{
  "hidden_act": "geglu",
  "router_score": "softmax",
  "balance_bias": false,
  "lr_router": 0.00184,
  "norm": "rmsnorm",
  "optimizer": "adamw",
  "batch_tokens": 65536,
  "max_seq_len": 256
}
Below are experts of layer 2 (counted from 0) of a mixture-of-experts language model. Rows are named router (the router's row for the expert), down (a neuron's output weights, with its number) and show model dimensions 0-223. Each number is 200 + 20 x the weight over its row's rms, rounded and kept within 0 to 999.
After each expert's rows: a language model's description of what the expert responds to. This comes from a sample of Wikipedia text that the model never trained on.

# expert 40
router,185,188,222,171,225,171,182,196,207,184,195,200,155,214,224,195,221,217,211,236,210,198,177,217,200,182,231,200,174,199,205,141,218,220,207,181,180,184,190,210,204,209,183,240,170,228,181,168,209,213,169,236,186,159,213,219,211,205,223,236,228,171,206,176,207,203,223,198,229,222,242,170,171,185,206,188,181,202,221,189,208,178,195,209,205,199,207,164,217,190,203,208,209,170,208,179,226,204,182,171,175,206,207,206,203,212,219,174,208,208,220,181,221,140,202,192,226,196,190,163,206,172,208,173,182,186,149,230,213,176,211,213,199,192,200,207,180,236,207,210,164,215,187,236,213,211,194,191,181,205,242,192,198,200,183,215,204,187,181,209,196,207,199,176,192,222,230,177,192,204,220,210,191,178,241,217,192,228,206,173,230,193,188,233,218,206,193,212,197,215,191,181,209,202,222,226,206,188,172,189,184,215,169,199,190,202,190,158,186,210,195,167,187,208,213,205,232,172,186,174,183,198,202,195
down0,174,229,225,207,193,210,192,212,159,212,183,212,221,189,178,167,191,146,206,198,230,201,245,208,203,201,211,218,210,204,206,190,218,206,207,203,182,178,176,212,194,201,213,185,176,199,214,198,206,182,166,224,197,202,208,215,239,182,224,232,196,207,196,184,190,189,204,219,220,172,193,203,223,190,198,193,176,203,172,216,191,165,199,188,177,206,159,210,254,201,202,203,190,227,205,213,206,235,251,194,202,218,175,213,182,168,163,210,217,203,199,248,205,200,204,160,229,164,181,204,217,220,223,245,213,219,210,171,185,206,171,198,169,199,213,191,224,196,187,241,215,212,186,228,176,182,190,166,196,211,228,197,219,213,173,182,196,194,201,198,163,196,200,236,214,210,171,202,257,220,216,176,216,230,187,198,217,200,176,193,194,210,255,179,172,198,190,213,185,218,197,232,192,184,221,178,209,218,209,196,190,190,190,219,176,188,201,214,209,221,215,185,229,196,202,188,182,224,202,213,203,216,191,230
What it handles: Spaces, digits, Long Island. Bare spaces and digits inside numbers and ordinal lists, plus Island after Long, as in Long Island Rail Road.

# expert 52
router,169,166,215,202,235,166,219,211,178,193,196,229,197,191,225,220,226,194,228,227,207,196,206,183,193,222,189,189,161,223,237,193,175,216,173,174,190,201,169,185,219,247,193,210,211,178,210,198,233,194,193,166,188,164,208,186,206,178,188,225,206,184,213,197,209,168,210,202,216,186,193,195,202,198,214,241,160,232,234,209,190,218,207,183,185,190,200,216,215,212,207,209,202,202,200,186,191,210,223,191,227,208,201,184,165,220,186,179,182,213,189,197,204,180,175,203,215,216,198,198,202,223,188,217,202,209,184,175,197,187,221,193,194,209,202,193,206,237,209,190,164,212,210,227,214,175,192,149,179,219,211,211,196,179,232,165,244,189,187,191,232,239,174,212,208,234,210,234,191,201,237,213,199,175,221,184,232,190,212,159,176,205,238,217,191,227,197,169,230,216,224,195,199,212,240,194,175,220,201,210,216,202,201,192,180,222,182,149,212,189,194,168,181,200,189,186,209,157,197,182,220,222,211,183
down0,164,199,176,196,190,174,199,195,188,200,148,191,210,229,250,182,203,225,192,203,193,235,216,197,189,182,210,213,199,192,228,198,205,228,211,195,206,208,161,223,196,180,173,190,210,195,196,242,217,174,240,223,208,216,215,202,221,151,193,203,196,212,173,207,171,216,185,174,200,185,186,194,193,205,165,216,202,191,195,170,192,205,219,199,188,186,187,219,194,197,229,204,183,214,210,178,194,201,150,199,214,233,217,184,191,208,204,224,176,194,210,170,209,170,215,207,192,149,185,237,204,199,219,217,194,192,222,221,242,206,205,197,178,203,219,175,208,175,202,172,228,197,224,196,204,184,197,214,204,205,219,169,178,225,149,201,152,191,223,188,225,180,194,214,208,186,210,222,194,225,161,214,227,227,172,223,187,186,196,196,213,223,203,224,207,152,249,221,180,160,191,197,200,201,214,186,207,217,196,207,189,185,173,206,229,177,230,185,223,218,213,182,174,205,204,239,172,215,219,186,206,209,200,198
What it handles: Numbers in data tables. Pipes after numbers in racing and chart tables, digits, decimal points and closing parentheses in years, times, specifications.

# expert 56
router,197,196,208,187,233,182,234,215,184,186,199,200,179,178,207,193,215,202,226,214,218,204,203,179,215,178,182,200,183,189,246,186,189,188,204,242,177,213,211,200,234,204,159,228,187,207,211,181,171,187,191,195,149,193,177,206,216,197,206,210,205,223,209,203,173,232,195,206,233,217,185,214,183,193,184,191,197,204,220,206,169,150,178,228,214,199,187,227,233,218,176,158,178,248,231,190,198,193,162,177,215,190,205,234,213,198,214,181,204,197,206,181,231,197,171,186,202,189,204,210,201,193,214,202,179,187,199,221,219,190,211,172,206,195,210,193,180,210,183,199,175,221,221,195,219,159,204,204,228,231,190,153,217,184,204,177,196,175,176,177,213,249,181,171,215,221,196,213,206,214,213,182,219,158,177,209,195,189,227,190,221,209,232,228,194,206,233,167,219,226,181,197,188,225,215,201,197,255,211,183,228,193,205,208,182,210,210,195,212,173,189,216,180,199,205,199,191,212,206,151,240,179,203,193
down1,213,190,223,205,180,201,187,196,219,206,203,199,214,184,195,213,167,201,192,178,199,215,217,211,184,200,190,208,191,188,211,221,192,178,189,214,213,213,205,191,195,192,197,194,173,182,232,198,218,218,181,200,209,236,168,208,194,181,207,221,194,231,159,209,223,200,195,243,180,202,192,177,250,213,238,213,191,165,193,246,175,193,201,214,202,192,233,173,197,169,240,203,214,211,217,216,190,204,195,162,202,179,217,169,224,217,173,163,190,195,195,198,247,182,223,198,208,171,204,202,207,154,209,166,191,208,146,178,202,218,221,197,240,188,218,167,211,212,220,201,238,203,183,228,197,190,216,167,223,220,205,209,222,164,210,206,145,195,175,205,192,205,227,191,179,192,182,251,213,194,208,197,157,230,171,192,204,214,211,189,204,226,217,236,209,206,201,171,199,199,186,189,211,194,218,192,195,200,207,185,173,212,169,170,188,189,214,221,184,218,196,183,233,196,220,211,246,184,170,217,201,197,209,200
What it handles: Common place/work nouns. Common nouns for institutions, places and works after an article, such as school, album, club, stadium, company.

# expert 42
router,209,200,189,167,232,178,192,188,214,201,160,200,185,216,171,201,171,235,216,177,172,206,182,197,191,199,205,219,238,189,217,200,198,211,212,170,178,202,215,209,185,181,210,190,196,188,160,190,219,223,178,184,217,220,191,208,199,198,174,213,238,185,216,183,196,179,208,195,214,182,193,222,209,220,221,172,185,204,206,184,182,218,162,170,180,208,173,161,189,201,222,187,189,190,207,222,185,170,171,165,168,177,230,183,165,181,205,200,224,184,183,177,193,195,215,205,221,229,214,241,220,235,158,209,198,196,206,204,188,216,175,205,164,206,164,204,193,179,202,221,185,154,187,209,193,178,175,206,176,228,192,211,228,235,198,180,176,203,187,198,218,210,202,222,180,222,174,184,198,220,182,196,185,229,226,182,188,181,194,193,191,200,180,199,167,208,197,201,211,211,220,221,192,210,189,208,208,192,199,207,229,235,212,217,195,177,221,243,149,210,164,216,200,230,189,227,220,170,216,232,220,156,174,219
down0,186,226,200,203,247,200,229,198,192,226,238,176,212,214,165,195,195,162,173,206,188,196,160,189,223,236,189,210,183,197,200,191,172,219,202,169,184,206,193,210,188,207,193,162,230,187,189,195,233,169,223,189,192,234,172,194,199,180,216,166,218,215,227,207,210,243,194,197,210,185,225,195,215,209,221,203,191,195,201,180,218,229,182,217,200,208,189,202,193,163,169,196,174,172,220,183,178,213,174,195,191,216,213,168,214,199,211,186,201,180,172,210,212,198,204,198,179,229,171,169,194,211,175,222,216,227,209,169,194,202,185,187,188,189,235,181,217,202,187,174,171,188,210,182,213,209,226,219,250,206,241,214,209,223,211,195,182,182,217,220,169,212,230,207,217,230,217,174,201,182,217,204,221,224,192,190,190,223,170,177,205,198,172,193,220,216,217,188,192,196,203,190,178,175,187,253,227,190,223,194,219,200,171,246,219,229,208,242,202,191,229,200,212,195,241,215,208,176,210,207,223,201,190,172
What it handles: Zeros in tables, years. Mostly the digit 0 in football and tennis statistics tables and in years like 2012, plus table headers Apps and Goals.

# expert 36
router,212,248,228,206,214,203,198,225,181,195,192,205,199,161,190,198,205,226,194,191,177,207,220,228,200,195,230,205,197,186,206,185,226,207,194,182,196,203,210,209,197,194,191,229,194,178,184,210,221,200,196,221,199,227,222,232,172,235,161,190,176,161,172,190,193,199,179,172,212,217,212,219,187,176,230,175,200,220,189,201,204,168,194,208,242,177,202,173,191,194,214,209,203,236,224,188,190,202,171,186,203,218,209,236,232,207,207,175,200,198,173,217,227,202,251,210,206,206,256,198,232,198,210,174,166,200,209,195,194,219,251,219,192,183,166,193,218,188,164,158,181,208,189,212,184,162,238,232,191,196,202,158,172,183,196,166,188,170,217,200,199,193,222,188,189,192,229,209,188,214,193,163,199,170,179,216,209,171,187,215,217,182,220,193,209,191,230,245,200,189,217,202,187,177,208,219,189,196,192,199,198,221,181,233,185,231,189,217,194,202,212,209,180,199,213,206,200,209,221,228,208,173,159,209
down0,198,187,174,159,231,218,212,199,216,194,154,186,186,181,188,188,178,225,169,182,235,228,199,216,203,194,191,235,166,171,190,241,164,244,155,171,174,211,238,247,196,205,220,191,220,237,186,212,210,197,196,221,199,210,177,192,198,205,179,173,187,199,199,216,189,162,196,191,205,200,187,205,218,212,224,203,198,203,188,180,178,209,222,169,227,187,178,183,177,190,215,198,227,207,196,212,186,169,177,216,186,194,215,217,169,178,187,204,157,190,224,230,195,181,223,208,207,191,213,191,198,181,204,197,173,203,174,223,242,222,222,199,197,229,190,221,227,216,204,206,202,214,211,195,209,202,217,208,198,183,201,190,190,221,211,211,161,153,183,148,220,201,162,197,202,198,231,216,221,193,176,176,159,199,175,200,195,206,196,223,192,201,174,209,172,141,205,200,203,178,206,225,240,176,183,200,176,181,198,216,201,212,190,217,175,185,176,190,212,177,209,207,199,200,205,207,229,186,197,182,199,195,195,190
What it handles: Words after determiners. Word or first piece right after the, The, An, such as first, latter, own, largest, and the e in Thee.

# expert 0
router,192,199,221,217,222,160,173,203,210,179,210,210,210,228,231,194,199,209,222,181,183,219,192,187,179,181,229,229,197,220,186,191,176,170,195,189,200,192,229,180,185,226,204,196,176,169,208,183,224,224,185,172,208,180,171,199,182,237,181,201,177,181,161,212,232,194,178,201,185,183,177,203,198,213,172,197,238,197,183,215,193,147,207,224,197,178,204,206,183,192,211,175,180,175,206,169,198,155,195,194,177,179,204,230,189,182,209,165,213,199,159,179,230,220,219,206,194,209,178,207,201,208,229,229,180,210,197,207,199,223,215,220,173,203,213,190,214,233,192,175,191,181,182,175,204,179,207,220,195,200,183,204,208,220,190,195,207,226,178,167,222,209,199,212,181,218,196,212,181,209,164,180,207,198,206,253,161,180,176,194,226,175,195,188,170,189,183,222,210,241,217,185,210,216,187,221,196,174,240,225,192,242,181,222,195,202,203,218,212,160,193,208,251,202,204,190,216,217,211,239,206,196,199,170
down0,171,198,222,191,202,205,208,207,188,191,228,201,200,207,211,172,233,217,164,190,215,210,200,197,205,187,209,174,220,183,205,198,230,236,184,175,232,219,240,209,177,169,176,190,219,217,208,187,196,191,196,212,229,188,175,198,192,203,196,154,201,228,207,228,175,221,201,200,165,191,186,198,186,212,174,229,206,215,150,167,177,160,199,205,164,174,229,221,215,186,216,180,191,214,258,205,216,208,187,204,171,211,184,187,181,185,223,226,214,198,200,217,185,164,171,227,200,199,157,205,204,195,223,202,235,218,224,200,208,171,202,167,163,216,192,197,218,227,204,194,195,206,207,191,183,182,185,192,211,214,233,228,217,215,138,186,200,223,182,169,224,156,193,202,212,189,227,224,179,200,197,210,210,217,212,166,200,196,210,192,209,216,210,221,221,170,148,203,188,206,195,196,172,176,192,202,231,207,207,191,184,208,175,200,221,208,195,169,210,206,211,181,212,196,226,178,234,229,171,186,193,207,202,194
What it handles: Digits in years, statistics. Single digits inside multi-digit numbers, mostly years and table figures, such as the 1 in 2017, the 0 in 2007, 1:51.

# expert 49
router,200,213,221,208,228,171,186,194,210,195,227,224,210,172,198,209,149,172,190,192,180,203,212,190,181,166,203,198,228,182,181,207,203,176,142,191,218,211,218,223,177,192,230,167,218,212,221,209,231,187,208,202,171,200,202,211,188,203,199,180,197,172,201,185,215,171,206,194,217,191,217,202,201,214,186,194,202,183,186,196,235,196,181,225,204,191,239,188,200,185,190,143,221,166,197,218,216,179,163,191,203,206,191,176,193,199,207,209,211,198,172,206,210,179,243,234,207,217,242,220,169,173,195,197,208,174,192,218,182,229,189,179,189,193,194,193,194,200,181,235,234,184,224,196,178,198,228,169,195,235,159,207,210,198,214,236,201,203,198,205,216,193,220,193,175,173,200,232,184,214,160,189,177,201,211,231,192,212,218,185,204,217,162,224,224,177,182,234,230,199,170,178,222,213,190,214,221,226,196,204,225,197,201,204,177,231,224,190,204,220,165,164,199,180,168,189,205,172,183,225,172,191,183,182
down0,219,170,202,194,255,215,180,216,193,188,217,167,179,192,200,244,242,201,190,247,192,201,163,190,201,209,203,206,190,196,209,222,191,204,202,206,206,222,202,213,208,216,210,239,213,183,204,228,179,216,226,222,242,188,201,252,211,207,205,179,200,213,191,194,207,204,188,202,180,220,192,180,177,169,164,209,206,200,219,205,174,198,222,190,222,210,180,204,213,192,223,180,164,181,188,202,167,185,185,170,213,189,195,165,191,178,228,201,197,180,200,232,198,214,174,225,204,188,186,204,222,192,183,200,204,194,171,214,177,179,186,231,207,226,210,193,185,183,193,188,184,238,231,198,183,195,175,156,220,180,214,217,198,216,234,201,180,210,239,230,183,239,185,209,202,237,208,227,180,210,195,191,176,152,183,208,205,182,209,186,172,187,205,213,176,193,204,198,194,197,198,183,192,134,219,237,198,218,197,175,209,203,195,214,171,222,185,199,154,203,238,205,161,175,188,218,190,221,195,216,201,216,193,201
What it handles: Prepositions and participles. The words of, to, for and against after nouns, plus -ing participles after commas, and zeros inside large numbers: construction of, requiring, defeating, 7,000.

# expert 18
router,193,182,225,195,211,231,208,172,253,200,201,196,220,238,188,190,221,212,210,200,198,210,164,181,204,197,206,192,215,165,172,210,215,189,197,221,235,193,194,193,194,204,171,209,176,213,176,183,229,207,224,224,190,190,232,222,226,202,235,197,192,188,220,181,215,196,196,162,193,205,222,192,209,192,200,165,214,192,198,193,199,214,213,184,206,200,234,191,199,187,175,216,209,220,192,195,224,226,167,204,151,199,215,201,227,221,201,190,221,209,233,200,202,176,202,219,212,206,230,203,212,157,182,185,209,191,172,242,191,171,243,211,206,183,195,227,229,176,209,219,216,210,219,187,187,237,216,154,211,202,189,170,180,193,216,219,182,223,209,218,201,197,245,197,177,156,227,193,190,153,243,213,179,197,181,189,151,198,190,180,195,163,204,225,227,226,221,193,195,207,185,187,188,225,187,244,202,202,189,173,194,190,185,200,229,211,163,203,181,206,182,177,200,241,201,189,180,176,209,194,215,206,215,206
down0,211,153,213,189,211,218,185,194,212,207,206,221,163,216,239,191,176,216,199,236,252,181,174,229,222,213,227,173,209,192,199,194,170,235,175,199,208,185,183,179,210,210,213,181,179,204,213,170,211,205,199,193,234,175,217,172,233,195,196,258,202,207,202,170,211,204,220,174,205,187,222,215,202,248,204,184,217,135,191,236,215,180,190,185,191,187,218,184,204,187,213,177,200,210,175,179,201,197,190,206,200,221,209,177,197,212,198,187,191,202,198,205,175,197,183,215,164,210,203,194,199,190,221,191,203,197,190,188,207,202,192,210,190,219,229,221,164,220,232,209,178,220,222,187,169,190,143,235,186,198,201,215,218,199,208,228,188,226,186,214,198,201,207,198,215,210,212,220,214,219,218,193,213,198,211,181,164,186,183,217,178,202,199,231,191,197,209,193,177,189,192,215,190,220,227,180,177,197,205,188,257,192,207,224,209,248,144,193,191,176,180,181,246,193,202,197,211,207,176,228,185,218,186,204
What it handles: Words after auxiliaries. Word or piece right after was, be, is, had in biography prose, such as born, buried, based, completed, included.

# expert 10
router,182,166,167,165,233,151,215,225,214,213,189,194,216,187,185,206,239,198,212,194,200,163,204,161,208,192,208,206,206,206,194,199,176,155,191,190,175,183,211,212,211,198,195,206,213,208,196,207,195,187,197,180,164,172,232,186,206,194,218,172,198,208,208,211,222,216,198,212,226,191,175,208,172,238,164,216,248,188,218,191,222,178,210,180,226,213,193,221,244,201,156,173,166,206,207,221,211,168,196,182,220,227,193,202,199,211,177,189,215,234,220,206,209,172,184,220,236,204,191,193,190,180,172,210,228,192,186,209,194,188,232,206,237,220,192,207,211,193,221,203,203,178,194,167,222,192,196,164,190,228,141,163,212,193,197,230,195,220,220,221,221,225,176,188,210,220,202,223,196,167,206,224,205,223,194,189,198,210,204,201,209,206,189,236,227,209,199,205,216,205,197,224,227,212,214,232,186,218,207,199,212,191,223,161,198,189,207,173,192,201,160,223,176,218,197,216,178,167,214,171,226,205,213,203
down1,203,188,200,175,232,200,239,189,233,199,186,212,202,203,182,193,220,179,215,204,152,207,215,207,232,171,224,187,168,182,212,222,232,169,226,206,198,180,194,224,221,180,210,214,223,195,216,217,186,203,186,193,203,208,183,211,195,193,197,214,193,204,213,179,172,197,191,185,213,213,171,163,201,171,145,219,203,190,222,214,202,168,185,199,166,214,163,218,217,203,173,211,197,227,184,202,206,226,181,169,207,236,181,159,198,174,207,185,199,189,159,191,192,206,187,217,206,209,206,182,182,179,220,195,237,205,215,198,191,184,223,172,209,223,226,190,213,203,202,191,214,194,210,232,198,200,205,189,208,203,185,185,182,213,210,233,179,223,180,221,209,248,196,208,202,235,204,172,190,199,228,207,202,195,188,208,202,204,189,165,184,250,173,255,192,231,249,229,235,197,217,194,183,223,204,152,211,191,216,196,219,197,218,192,198,193,212,221,208,216,197,245,194,192,201,202,175,169,143,216,206,203,185,211
What it handles: Verb stems. Base verb stems after to, they, he or also, often before -ed, -s or -ing suffixes: benefit, avoid, decide, cover.

# expert 32
router,184,177,153,171,229,181,200,193,213,199,191,193,177,208,185,191,226,183,189,232,203,212,162,186,210,193,214,227,167,213,234,191,166,216,203,166,227,190,184,168,226,253,193,194,206,204,237,207,189,217,210,173,167,209,222,189,237,154,197,213,208,217,203,230,204,184,212,177,191,196,207,195,206,214,177,196,166,179,237,203,196,215,203,189,189,194,225,210,190,207,205,192,181,216,164,168,214,195,200,204,181,193,203,178,172,197,207,217,199,196,234,181,231,213,221,209,218,199,201,221,213,192,175,206,169,182,191,205,188,183,187,164,200,208,178,201,175,221,185,237,189,192,224,220,187,191,171,151,200,216,203,205,204,206,173,175,189,191,188,185,183,192,209,192,219,239,236,225,191,207,212,224,234,190,213,214,211,187,170,177,216,195,215,206,194,183,210,185,182,205,227,178,223,176,234,222,194,171,207,202,226,188,207,217,179,212,228,165,174,199,193,161,197,195,175,174,220,155,164,179,216,235,214,213
down1,176,193,217,185,233,211,198,195,183,190,181,198,194,166,202,209,210,223,221,231,195,196,200,188,191,199,151,202,179,174,197,231,191,220,191,178,209,209,207,224,207,144,226,200,191,212,184,199,199,220,191,186,208,236,161,192,221,197,189,238,185,186,188,203,197,210,184,161,206,203,247,234,199,172,209,204,179,211,188,223,171,208,206,219,142,200,217,222,176,205,193,229,204,217,209,182,152,173,195,209,219,187,193,198,209,182,210,177,202,221,188,188,208,224,207,213,194,199,187,238,226,194,190,186,189,214,193,208,182,188,208,197,198,216,176,215,163,194,226,220,190,201,188,220,183,204,212,209,178,194,205,185,192,194,158,176,203,175,176,246,171,216,179,201,176,193,244,233,176,159,188,167,210,197,221,200,212,197,237,229,202,201,191,189,194,190,209,235,240,196,209,188,244,198,195,205,180,173,204,185,217,226,236,198,189,220,205,209,198,193,229,223,162,221,211,178,215,172,192,237,167,192,171,188
What it handles: Measurement units. Unit abbreviations after numbers, such as m, kg, ft, lb, cm, with some initial letters beginning capitalized names.

# expert 34
router,194,217,230,172,160,230,199,229,197,211,171,222,194,222,202,209,185,198,193,169,219,190,220,181,175,176,187,178,227,217,189,165,204,188,189,231,195,210,189,229,219,224,213,216,186,205,174,214,243,190,250,220,197,206,225,180,221,197,222,176,199,213,212,179,196,218,208,204,213,158,221,182,186,178,186,219,225,187,154,196,211,221,211,191,198,203,186,173,183,178,207,220,219,203,236,191,219,221,213,202,183,224,208,178,212,202,174,229,184,240,223,203,184,212,176,222,236,209,173,196,165,219,222,205,247,219,216,218,158,201,194,186,197,221,258,192,210,210,171,204,201,186,194,172,178,216,205,207,169,183,181,209,221,199,188,230,188,185,231,195,190,183,195,213,179,164,184,213,216,213,216,201,231,227,224,204,188,213,224,177,192,203,183,173,195,171,194,196,189,195,187,231,204,211,222,197,198,192,203,194,202,209,187,183,222,214,200,229,191,210,195,179,258,190,200,180,176,227,180,226,242,200,200,188
down0,263,188,199,186,210,215,200,223,191,176,187,196,192,212,179,218,171,186,196,227,196,213,206,191,216,190,179,149,171,224,227,187,230,184,191,187,207,180,209,214,187,207,208,205,212,183,205,194,211,189,186,163,215,215,160,214,191,202,173,225,183,226,193,219,173,180,230,221,199,153,186,211,194,216,206,201,205,171,211,180,179,184,212,224,200,223,182,189,201,179,192,188,211,196,184,227,192,186,251,203,180,171,186,204,220,191,214,164,188,212,193,210,224,210,157,205,178,187,179,176,221,210,194,173,194,189,239,195,247,204,217,201,160,199,251,213,197,215,207,192,245,198,197,224,232,204,219,239,186,200,181,221,241,169,201,218,190,196,178,189,204,214,178,192,192,212,206,159,216,196,159,196,190,223,240,170,188,207,153,210,170,191,210,209,221,229,195,205,216,218,204,199,210,212,224,187,163,232,220,219,203,187,195,174,241,218,210,186,199,217,207,194,185,212,211,208,192,205,202,193,200,224,217,186
What it handles: Name and place endings. Final pieces of surnames and place names, like -ton, -ley, -field, -ić, -sson, often before a pipe, comma or parenthesis.

# expert 2
router,201,180,203,216,194,221,191,185,215,230,174,159,168,239,180,187,187,186,194,194,191,194,170,193,190,257,194,238,177,206,223,251,166,191,181,201,186,210,210,171,205,194,198,167,166,174,210,181,178,218,194,193,215,226,209,215,185,190,261,218,217,197,199,196,216,227,206,218,207,206,205,189,211,232,231,219,195,200,216,189,191,217,205,213,211,188,178,224,183,205,193,196,184,223,188,217,216,194,214,181,221,196,228,187,187,197,223,161,204,176,212,201,179,186,187,168,188,219,190,179,201,205,211,187,221,182,203,183,183,193,179,184,190,206,175,212,195,182,200,166,182,233,205,159,226,243,172,223,182,170,199,216,214,220,200,163,155,190,222,194,194,224,182,237,216,226,207,180,224,201,243,177,212,217,193,199,226,201,201,183,208,221,207,184,206,205,209,226,207,179,224,214,216,214,168,191,179,218,180,152,188,233,205,188,235,201,192,187,192,186,231,212,190,207,212,219,166,169,181,176,201,216,215,190
down1,191,203,218,239,182,196,191,169,209,182,172,203,215,195,236,216,200,195,227,171,158,209,228,190,194,205,209,188,190,201,201,194,162,179,214,174,215,224,180,182,173,213,213,208,240,175,198,201,217,222,227,177,172,199,217,203,220,223,231,193,197,198,214,204,180,180,173,237,193,175,187,197,212,220,219,187,177,201,186,210,195,185,184,198,188,214,184,204,152,183,194,207,168,203,220,193,224,158,164,196,240,217,174,193,212,187,214,226,191,233,209,188,184,206,215,195,175,169,198,190,172,211,220,214,241,169,177,202,191,218,191,212,212,209,223,171,216,199,133,215,194,186,202,201,205,173,188,188,187,182,220,207,192,183,200,210,165,200,163,167,170,209,227,171,193,214,196,173,179,178,221,179,184,216,223,181,198,191,243,244,193,183,196,200,191,209,195,182,221,196,188,221,180,201,225,199,202,193,212,215,188,175,199,179,192,218,237,174,175,164,218,221,214,180,224,196,182,228,233,192,201,177,181,226
What it handles: Name-initial word pieces. Second word piece after a capital letter opening a proper name, such as P-et-ah, D-ra-pht, en-zyme, B-le-ak.

# expert 24
router,229,167,174,179,190,250,163,175,207,196,195,215,199,201,208,216,191,190,196,211,176,178,206,172,234,165,195,178,205,205,196,197,218,190,204,171,216,180,217,201,189,216,167,225,210,224,203,219,176,168,190,216,199,192,175,184,194,190,191,218,204,197,183,192,218,190,189,197,193,226,207,179,188,219,191,254,234,159,210,184,213,210,205,189,183,201,202,225,207,147,202,162,204,189,211,204,226,166,206,227,179,202,194,202,191,217,211,213,209,201,203,176,216,211,177,235,227,179,239,234,186,209,155,190,185,174,197,224,207,197,190,172,198,219,186,183,183,222,170,238,200,167,232,178,158,183,202,186,204,221,153,219,241,227,197,215,173,233,194,190,190,199,175,184,200,198,206,214,203,207,193,166,164,220,215,218,215,205,224,183,191,221,194,186,188,191,151,175,169,196,211,185,213,218,179,200,208,180,181,222,201,201,198,196,172,196,215,190,195,191,179,234,220,242,181,191,184,210,186,230,190,213,191,206
down0,209,189,215,195,202,206,175,248,165,221,208,220,241,168,202,189,226,201,210,199,192,227,210,179,211,201,187,163,227,180,190,179,161,176,158,187,182,178,174,224,179,237,186,223,202,238,200,220,207,214,186,227,186,244,224,228,171,187,210,215,178,235,207,214,210,224,179,177,213,169,150,188,183,230,197,212,234,187,231,211,159,197,203,201,218,178,223,211,192,186,166,209,204,213,182,204,194,195,228,178,220,218,198,181,212,235,169,208,190,199,224,211,198,200,207,172,181,186,233,222,184,183,194,175,168,209,168,221,202,201,194,194,163,188,194,213,224,200,219,218,201,155,181,200,179,218,202,208,228,195,209,191,216,205,196,204,220,197,202,192,209,213,194,164,199,194,196,170,198,179,224,216,208,196,178,215,180,214,201,177,219,195,166,202,189,173,195,225,205,228,201,178,193,210,188,188,207,201,240,188,243,197,222,222,179,194,191,224,152,175,190,220,191,216,217,168,196,192,201,184,179,201,192,182
What it handles: Scattered letters, from. Capital letters and word pieces inside codes and names, such as B, G, c, up, plus the preposition from.

# expert 58
router,211,203,239,180,222,221,197,216,187,181,202,160,192,173,209,170,206,198,214,230,194,211,192,184,186,218,201,228,160,219,224,206,185,213,192,199,231,166,183,180,191,193,178,195,200,220,216,196,190,183,182,209,186,195,220,186,216,174,215,236,192,201,214,226,219,218,191,203,210,197,193,165,192,194,213,208,211,220,231,206,195,196,205,211,185,195,231,206,237,190,198,197,212,203,232,166,198,224,210,182,171,202,199,211,187,197,214,170,187,216,189,185,189,204,167,241,134,178,223,201,217,198,189,206,171,188,213,193,216,196,198,152,221,218,197,225,200,202,178,213,206,216,237,202,185,180,186,167,195,170,233,196,206,170,238,191,212,167,174,211,206,216,195,226,222,221,212,194,213,192,205,218,196,181,213,202,192,167,179,225,193,226,227,211,236,234,218,180,189,223,221,211,227,173,217,236,229,195,213,149,200,199,202,249,202,209,215,137,222,217,191,201,196,206,180,195,204,176,169,196,171,217,186,224
down1,258,179,184,226,215,203,179,197,213,195,191,190,180,210,181,185,199,208,204,185,212,210,193,182,171,192,193,188,184,183,214,218,199,172,227,221,202,186,206,208,221,195,193,168,233,223,197,212,210,170,178,182,235,172,199,194,197,228,191,188,180,207,224,210,206,207,193,194,194,189,187,239,183,254,177,171,192,224,163,217,196,168,224,191,205,175,227,219,207,179,196,197,187,217,174,209,219,216,194,210,202,174,182,211,167,190,189,215,192,200,201,240,190,190,214,251,235,234,180,221,204,204,188,222,198,190,207,193,205,215,193,251,198,205,206,196,195,195,206,222,195,196,177,193,181,165,199,190,209,158,196,215,222,170,200,198,209,209,216,186,209,222,226,194,147,189,199,248,192,182,176,178,156,214,223,213,196,209,209,223,183,196,204,237,217,207,218,154,228,210,191,177,197,203,209,184,209,162,190,219,169,208,188,202,146,197,216,213,212,203,218,174,224,185,214,193,216,229,241,182,232,189,198,236
What it handles: Decade s and units. The s ending decades (1860s, 1970s), spaces before numbers or units, and unit abbreviations like ft, mm, lb, p.

# expert 50
router,203,170,162,172,207,219,174,171,186,170,210,223,206,194,216,206,194,169,197,219,194,204,189,205,229,202,203,194,228,219,182,184,215,174,182,207,223,156,198,188,182,196,187,205,216,192,206,190,195,197,196,211,126,177,189,201,218,167,195,219,212,219,229,226,187,197,182,152,182,210,201,219,179,193,189,214,217,182,215,178,200,191,224,237,201,206,187,228,186,211,194,174,187,209,180,173,228,141,205,206,193,198,215,229,178,206,189,201,219,246,218,198,228,223,197,220,186,217,200,235,197,187,193,201,210,183,190,195,218,199,194,187,210,212,215,174,183,178,175,214,207,175,197,183,200,220,201,207,203,205,189,234,207,228,191,231,221,214,171,170,223,199,198,202,207,207,181,205,188,184,185,178,183,202,208,199,173,237,163,205,216,207,169,217,214,195,204,224,217,176,230,180,244,209,206,178,184,153,174,223,196,181,194,239,198,209,199,198,188,237,194,201,199,235,189,211,191,224,178,242,244,236,205,231
down0,198,238,185,211,203,211,205,201,252,209,190,199,198,246,214,233,227,198,202,172,221,206,221,216,171,209,219,175,168,179,213,203,202,209,198,191,197,189,188,199,197,201,219,197,234,202,228,221,169,186,184,154,214,228,212,210,196,210,202,177,217,199,203,234,210,188,219,174,187,221,166,232,238,223,195,172,213,203,186,193,211,175,199,227,198,169,195,190,180,194,176,185,194,234,249,227,210,216,227,229,160,184,201,208,215,228,208,177,194,209,173,196,209,216,188,195,177,246,214,192,180,222,202,176,202,214,184,199,215,221,194,163,209,220,181,196,174,180,192,196,182,225,222,213,212,160,177,206,186,212,200,204,155,201,250,200,201,201,178,219,218,183,190,192,201,194,185,199,224,186,173,190,181,192,198,169,177,198,174,170,163,191,175,218,202,220,165,208,186,221,212,215,215,163,213,188,209,199,226,179,217,187,217,182,200,231,216,205,250,187,228,220,193,214,205,241,210,187,197,164,187,185,200,197
What it handles: List and label endings. Plural s, colons, commas and pipes ending labels or list items, plus list introducers such as, like, including.